python train.py --n_layer=17 --d_model=128 --n_experts=32 --activation="xielu" --router_score="softmax" --routed_scale=1.5 --router_z_loss=0.001 --init_std_router=0.0336 --norm="rmsnorm" --lr=0.00125 --beta2=0.98 --train_tokens=376600000 --dataset="wikipedia_en"
Below are experts of layer 2 (counted from 0) of a mixture-of-experts language model. Rows are named router (the router's row for the expert) and show model dimensions 0-127. Each number is 500 + 25 x the weight over its row's rms, rounded and kept within 0 to 999. Numbers have three digits each.
After each expert's rows: a language model's description of what the expert responds to; "mostly gets" lists some tokens that are sent to it at least half of the time. This comes from a sample of Wikipedia text that the model never trained on.

# expert 20
router:449532520511506505482514507493487493521473486511546479493493487480510536493539523496498490531478475506501526510499486493487504498523456521458502468529530514512459490483492482518472470498487468543475485491492542475453492533589522477508522521531500462483522530520498487532468515509456519514544539472501453498479526450492477492494518492480524470472520505554514509508543472483493469525503
What it handles: Headings, music articles. Words in section headings like Track listing, commas before but/and, and well in as well as, often in album and song articles.
mostly gets: " K", "\",", " well", " began", " X", " USA"

# expert 18
router:501500503521500477470533516508462480507484457489500460503505510473486510552509522508531462527460483518482519510531477470473498500504450489459524466531511538494450510502487464527498484504478486532454469477486526466451490546520492488494525519521511481477525518524477494536441514504458521533531533480500458512478474480500475509493502474463520481467492508515527523502532474485495466545526
What it handles: Newlines in lists and headings. Line breaks ending list items, headings and captions, plus following words like The, ==, League, and some suffixes like isation.
mostly gets: " J", " League", " Dr", " e", "ran", " Qu"

# expert 4
router:488545461537499489465540510524484472511490474516515479500492530466495528462515507529481483515473479550480513520532487522486482509467462552484468472529510532487469490501509471507484527524478508544477483458461512473478469493453547476484530513535498477476511529538481478528475510502459478474519520480494531502498512464499475504487535504468530516464482513500542476517534470487490457527502
What it handles: Infinitive to, plural s. The infinitive to after verbs (agreed to, willingness to), possessives his/her/their, plural -s endings like touchdowns, and closing parentheses.
mostly gets: "s", " her", " his", ")", "w", " Kingdom"

# expert 28
router:490490516528537521473526517528474479504474484491520463530456501460501508523526509512544487514471481526497517531522496528497501483474463493476510483534514497495462486462491461531468506521483484518454470475466526471475484490566534470510534521535489471484532530525472505518462524496470444503516531490494473519481501464506457548483511502477535490467499485498490486512536460496502470525530
What it handles: World Cup, sentence ends. World in FIFA World Cup, closing bracket-period after citations, table pipes after row numbers, and word pieces like Romanian.
mostly gets: " World", " sp", ").", " km", "ars", "ara"

# expert 26
router:489495533533514502486512525495466518517473479473508472444498512467528519501539514529534457520475465524510535527513536522487479504520463492490519473533518515495475485484487465526460508499467416532469487490491516468459501494485502475512539495524521474483510530531503515529465504511474536525518535462488511509486485471517459527478498487481534456473513494532543486495530477490484481534517
What it handles: Sports tables, list entries. Numbers and signed goal differences in league tables, years like 18, 2020, and dashes starting infobox or filmography list lines.
mostly gets: " 18", "00", "20", "30", "O", " 2020"

# expert 24
router:463531491524485470470515525518473490516485474502493468501504511473520531464508516500497472513468470509469523516526517531483495504499457505467493476532536529491461474449484478503451517479471453530467468484520518471448474520560493466520524512521523474469540527544493505523453500526464500511493520460503511504487487454492469522494524494483522484476540480499516486497536474490483470527513
What it handles: Commas and quantifier words. Commas in running prose and in lists, plus the, and, and quantifiers or modifiers such as some, most, Eastern, non.
mostly gets: " Al", " most", " some", "ities", " Paul", " non"

# expert 2
router:460523500535467483463528515489479485514471488495525476475510507486482527574517526525486502510467472505499513526495502465471499514501462506470511463529522496499469498512487485524507511506473471538467464485472533466473483526556492467504538499531474467493522517528522515520458521487463523499553530485502467513473518456496461494481497529472529504472481498487531526505544484486472473545521
What it handles: Mid-word fragments, pronouns. Mid-word pieces such as amb, ors, cons, single letters like R and b, and subject pronouns he, she, who before verbs.
mostly gets: " b", " she", " used", " inter", " found", "amb"

# expert 30
router:499502500528507510480520523482484537515468480502474460529486520469490521499467531506500481531474472525456516542518503482459508505516472491469503471529520538511473522509485467524484511514469485520461467501423530466461496481498525478507518502540471484478515521536474497534457512497452522507511530477503465492488510477507457516497495536494517564477516476474481485500546471474506459523515
What it handles: Row starts and word endings. Pipes beginning table rows, sentence-final periods before a new paragraph, and final pieces of names like enny, ium; also born, where, $.
mostly gets: " $", "born", " where", " served", "na", " Ch"

# expert 3
router:469517485522441506479490519492467483511465472486539464529516540474515519489560518504471475524477456511504522517510465518471516502552475494464498478534514545478471454468493472520523528489480496536476474481495526484463499527506487492516516514542495483500536523525499495528456507507470486509482514489486542493480508470504463539481515513477531473462513493510523483497541463480495465535521
What it handles: Line-start and table ends. Line breaks closing table rows and first words after headings or blank lines, such as With, This, =; also prime and plus signs.
mostly gets: " J", " this", "′", " more", " This", " co"

# expert 9
router:503527480535493503487525528526468500510480458497484467505486521482513506564504509511503458539477466507515511527518509506484488502547464498485557458538508540493464495519505485514468465523490462527462462476504541467467509476487499470524518510521499479476522534533489487517460523520455499510523529467493469497483495454514478461499508517485538456467504492522492530500540476482487458516519
What it handles: Number tables and name fragments. Pipes, semicolons and zeros in stats and score tables, plus mid-word pieces of place and personal names like ott, ville.
mostly gets: " w", " +", " st", "qu", "%;", " record"

# expert 13
router:488535509529488466466527529510480489514472471502471461531511524477499523548477506508522472520462471499484519513530535497477497494521471499475483459535519530492460476540485473519488520490503489529457469481481521464466505475473498476516542503529485487487537526535482497538448506527469504519514524471493460495487511475495469484484509540464523493467510454542475524499532485481492463539530
What it handles: Opening quotes, headings. Opening quotation marks after wrote or states, heading == marks, percent signs, and word endings such as ammunition, channels, nation.
mostly gets: " \"", "%", "P", " h", " Y", " government"

# expert 22
router:494509494514497491483524527507470492499466471507462471501498523479523550461546519512482471525481477532497526517501501544487515495556461528471521465525511529496470495486486476513510510490492455531472483471474544476469499518499487479520521500514512483488530529538493499532461508522455483535507524478494476494464489455480469527490510537472528445458515489534539519492527467485503456531508
What it handles: Table pipes, line breaks. Table-cell pipes and line breaks in election and TV tables, semicolons in lists, and verb endings like preys, preserve.
mostly gets: " V", " s", " T", " air", " La", " made"

# expert 25
router:492489497519507507466510529514480456514466477486517465467498492461484518513474508497523475524466484523469522516493510495476503498507467506482514457535517510501457466540491476535472492504465475528457481478482523464463478519530485478506536502538488489472534536544489476540461511511453512527528542491496532511474513450501466519495513496473529466458522492509489496497528474485450463542481
What it handles: Prepositions and the. The prepositions in and at and the article the inside running prose, plus Canton in Cantonese and particles like up.
mostly gets: " al", " up", " v", " International", " con", " local"

# expert 0
router:493487472533513521473518521513468461519473472488496460500521505477487507541492511507488487538478466507494531516524515546466483488486450511459517470522512513480449514505495489514484500492478424530467463483504531481475502551481522478486528506529531492498518539547498495537453501520457478512504544478487520484476483468524455522490516536487518476469516498513526482486526458490498473523504
What it handles: Table digits and separators. Digits and pipe separators inside tables, scores, ISBNs and DOIs, plus word-initial pieces such as Am, Em, Ab.
mostly gets: " t", " 3", " all", " will", " tr", " An"

# expert 19
router:485534464516509475469519521520471488519458481482514461481490501472503523538504511498498477521483476517492533519505520535470513493502460543457526464524516509493468489493489474524554484485497467520464468479471531465467511529467512478505522522536486490466530536529492486548459521513472496510523540481494449511475506468509455496496496514489541547478522474496531500487545471484480478522525
What it handles: Capital word starts. Word-initial capitals and articles beginning a phrase or sentence, such as An, A, N, St, Br, often after the or a comma.
mostly gets: " N", " A", " an", " An", " Br", " co"

# expert 10
router:483518447518493481467525513502468518523468479512552487439460513468555510538494498509480479529469484509486510503508553445480507491482465488478503482525519509505474475508504473529519478475484488535474476473533526468476515476517485480491525504525481517472518528520523478531462532509480483486507532475480548486478512455503473519489538491484511479471514526535544489510540493488497467537491
What it handles: Mid-word fragments, birth brackets. Inner pieces of rare names and words (Recreation, Dhalai, Kimbel), the opening bracket before aged in biography infoboxes, and stray byte tokens.
mostly gets: " E", " known", " Al", " dis", " Em", " various"

# expert 5
router:482508499524525490483509519486457503507473478503469480483501505482477526519485523511501486514461482536505527534541486541474497498466461493466523470533538502474472500529495471513458475476485474528470474473467537486471492510512517484504538522533520489475536529532486488529463521502461464526520529487485461517476513454516457500481507512461526461464504458489514490498542467471485458543504
What it handles: List dashes, clause verbs. Leading dashes of bulleted list items after line breaks, plus pronoun it and verbs or nouns after was/has, e.g. signed, abandoned, license.
mostly gets: " it", " It", " p", " can", " m", " new"

# expert 17
router:478483475529511520474521525506493471506462487491485451480501513464527522571549513521506487508478466514478520534517496547481491494525465513467501482522520522491463480529492485525479504470471478542470470472437520468476482504475491483472536499529495504470525529517483493537471516512470461511491530479498445510475505474498455523479510510486515475465507458503491514499534456477501479522489
What it handles: Suffixes and conjunctions. Word-final suffixes like ing, ating, ical completing verbs, plus and, or, with, and sentence-final periods before a new paragraph.
mostly gets: " or", "ating", " k", " 50", " Car", " My"

# expert 29
router:466484493523524498474521515523467483514473475511520483524517487463468505544482518545527499539496453518514511524509489488484478514470475487478509482533525566478459504530483479506509516476484493534462468488538521472473501524481511471495524513528481469496538512540482490527474510500463466484521529469485519489478529455540465524482501524483540548475502483480502471520533481495474458540517
What it handles: Inner word pieces, pronouns. Middle consonant clusters inside words like pl, f, at, eter, colons in times, and pronouns he or her after verbs.
mostly gets: " her", "=", "f", "if", "af", " Cl"

# expert 16
router:493517468513490491473539524502481518520483464481462463486502519475483514526547510511481487523482481506466520519515480497481486493510464504465459457520528521495453485519491478533493488463472467527454459475475532478464502505437507478520523513529536492475529511536494474534472517496459455533479522474499525500481495473496456536491514508482521483467515494513473496494546474492510448531514
What it handles: Table cells, months, headings. Table pipes and numbers in sports or results tables, month names in dates, his, and section titles like Death after ==.
mostly gets: " H", " March", " his", " December", " June", " February"

# expert 11
router:521488517531515489476518520507471481516459481492484475513502517463540519506498517507495489520476464529475518526522483527482490510489454490454490461541517525475449502499495480541509489498479458547473473494455534472452504494511470474512528507545507469479528532539479501528450515503465496505509523482485490508478505468509460518478502532476521472444508501495553502487527465473513466527527
What it handles: Infobox breaks, the. Line breaks ending infobox or list fields, the word the after prepositions or verbs, math subscripts like _{, and filed for.
mostly gets: " M", " per", "_{", " mi", "000", " Democratic"

# expert 14
router:501491495519493469463536520471492485523490466496523470499492504463559530541514522500496466527465463516495519535502500480473498491548459552484539480537533521488467486473493479523528521494472451528455473492498524473458487503482505476525526508513485483492523516539527509532463526506452518501560523473506474539477517476500473499492507514475517531473499496485498500500537454480486487523508
What it handles: Head nouns before of. Nouns and word pieces heading an of-phrase or following the/a, such as Mayor, Secretary, years, school, Division, in.
mostly gets: " years", "In", " school", " company", " built", " album"

# expert 15
router:516494474518517489468522519565472517497472501500491466476495507485485518554536517525494478510478477533497506515516528531470496498519472499463475469527519504499451494516483486521544498501482491538467477504475530474461498510475528482461518524530485477461534522528509507531461509508474518534484530478502502496492514455536459493484507482469535562466523447531509507501523464483492471541505
What it handles: Clause starters and name onsets. The words that and He, colons introducing lists, and initial capital pieces of surnames or places, such as Z, Sh, Ar.
mostly gets: " He", " that", " Z", " Sh", "als", " S"

# expert 23
router:510504492526454496460535523496482518507483469527497465505504500489530518478500504507519473532460480525452514515507529513487494497500458479469501472534513539479458511517474471525542458493479474542467469485487526484451493516496532476515528510528503484476530526522508488538464513528477528504492533491480500483481498483520462509476498503475523597472512482488487540488521467476498463533504
What it handles: Word-start fragments, ordinals. Opening pieces of split words like th, ock, block, plus ordinals first and second, open parentheses, and en dashes in score ranges.
mostly gets: "th", " Th", " second", " same", " set", " land"

# expert 7
router:501520520525466504452506510502495444514489477464523472493499511466483523488489507514512489519464465514502531516522494548471505504542471484469481476532526495482453491477489478505452497484491427529467471487529516488466488483544492482491537524527513492485517510539459473517462531504464497494544513471495471499493490455485464512488509527488507465471537511506475535486537472491522457524505
What it handles: Of and be-verbs. The preposition of after nouns (consists of, son of) and forms of be after subjects (was, is, were), plus had.
mostly gets: " was", " un", " is", " against", " were", " did"

# expert 31
router:501514511531503522460526514481471449510469495503506478510494510491486524563507514536468483534480462501462510531512510485492490472551460525462507476535519511502464496535479484535486503503489471534472474461448535483464496504494505477521532496534507462482534524529467474530463522519473497504504538482491477474490504461515467505495522524467530489466494487541481481499539471491489462537507
What it handles: Decimals and single-. Decimal points inside numbers in timing and statistics tables, single in single-seater, and inner word pieces like automobile.
mostly gets: " l", " F", " f", " high", " single", " comp"

# expert 8
router:481483507530457521477521519535477447503478470505508482447494545486526522493540522552503486527460473500481522517502482514484503488549471502458500480526522514476472458519480474526509508491490504528475471488502530479460496473523503469483522505536491474474527519547482517533462525507476492487519538472495506526476506453507468514477524486466535562457493496501509528499526478483505472525505
What it handles: Table cells, French names. Numbers, commas, spaces and line breaks inside wiki tables, plus French/Dutch name pieces like de, France, Nieu, Cons.
mostly gets: " de", " France", " De", " Sch", " ass", " French"

# expert 6
router:451498523521462505477524508485483494518477470506459483483501495480534541462476518551479498521497456535502497536510506456492488483474458490472479491525528518485461502491479486518455527501484521536482474477485530484476527456550488481471519493512489502480518527513492473525480516515467487480515529490496439495473503457516458505488504520488531483468546504560494500508545497486472475525535
What it handles: Geographic and function words. Function words like the, of, from, which, and place nouns in geographic prose, such as District, County, north, degree sign.
mostly gets: " District", "°", " County", " Road", " High", " north"

# expert 12
router:499520522508489491477524514559481477504488475508495467520511495471517528447500512515521487530485483525476528520520549544476464493499466517452476474532511533489453495524494467522469489470486486541454473474521527479444493516487539479491527520534501474479516526526494513523464513525460500522521523469489460503486492473504466529495519514481525466459527459515493492486524472480506472537500
What it handles: Sentence-ending punctuation, name endings. Commas and periods closing clauses before a new sentence, score dashes, and final pieces of foreign personal names like Yuta, Eiji.
mostly gets: " London", " home", "!", " Tom", " it", " England"

# expert 1
router:491551479539493494465524517505474500514477468517493478475456493483457527471462523508486491517490468502471521530550549474484517524498472486464476482531520523508467482481492469511486486508491458523462467494449519486477511494552520486498540514528527494491527530529486509523476512499463514493474521460489453497492503464511457470486523491480519532456518477494522528518529472490471451514499
What it handles: Names and proper-noun pieces. Parts of proper names and codes, especially United before States, plus letter abbreviations and name pieces like SC, Ivon, Kennedy.
mostly gets: " United", "W", "X", "+", " Location", " States"

# expert 21
router:459537483537494522473524512522467490515464485499460483444515528481491528479532517543464468532458467518503513524518509484491503503539469490472482474539512512495469509472495466521480493483459451526463474496455518469467492499532487463521530511518468503499539508521488500530475519505480500523534533479488523521480506456497468527494502501475528472473517486504495479501541465487472462539514
What it handles: Prepositions and connectives in prose. Prepositions and linking words such as as, a, by, after, before, until, but, plus table pipes and closing pieces of place names.
mostly gets: " after", " County", " before", " until", " but", " state"

# expert 27
router:476460497518534499469512536482477499506470491493485476462452498475506526487517513512506482523482475516502528512494505483484484509511467478456508480509525558486473490497501478529519439449500480521454470481493520483479498519499522489454521499516485480471528524527488504522462521520456497509499522485488426526479502460498467486496551462476539519471550518531520512520528481478495458522499
What it handles: Given names and month names. Pieces of first names in sports rosters and cast lists like Jamal, Yanna, plus month names and compass words such as August, North.
mostly gets: " August", "L", " April", " May", " July", "al"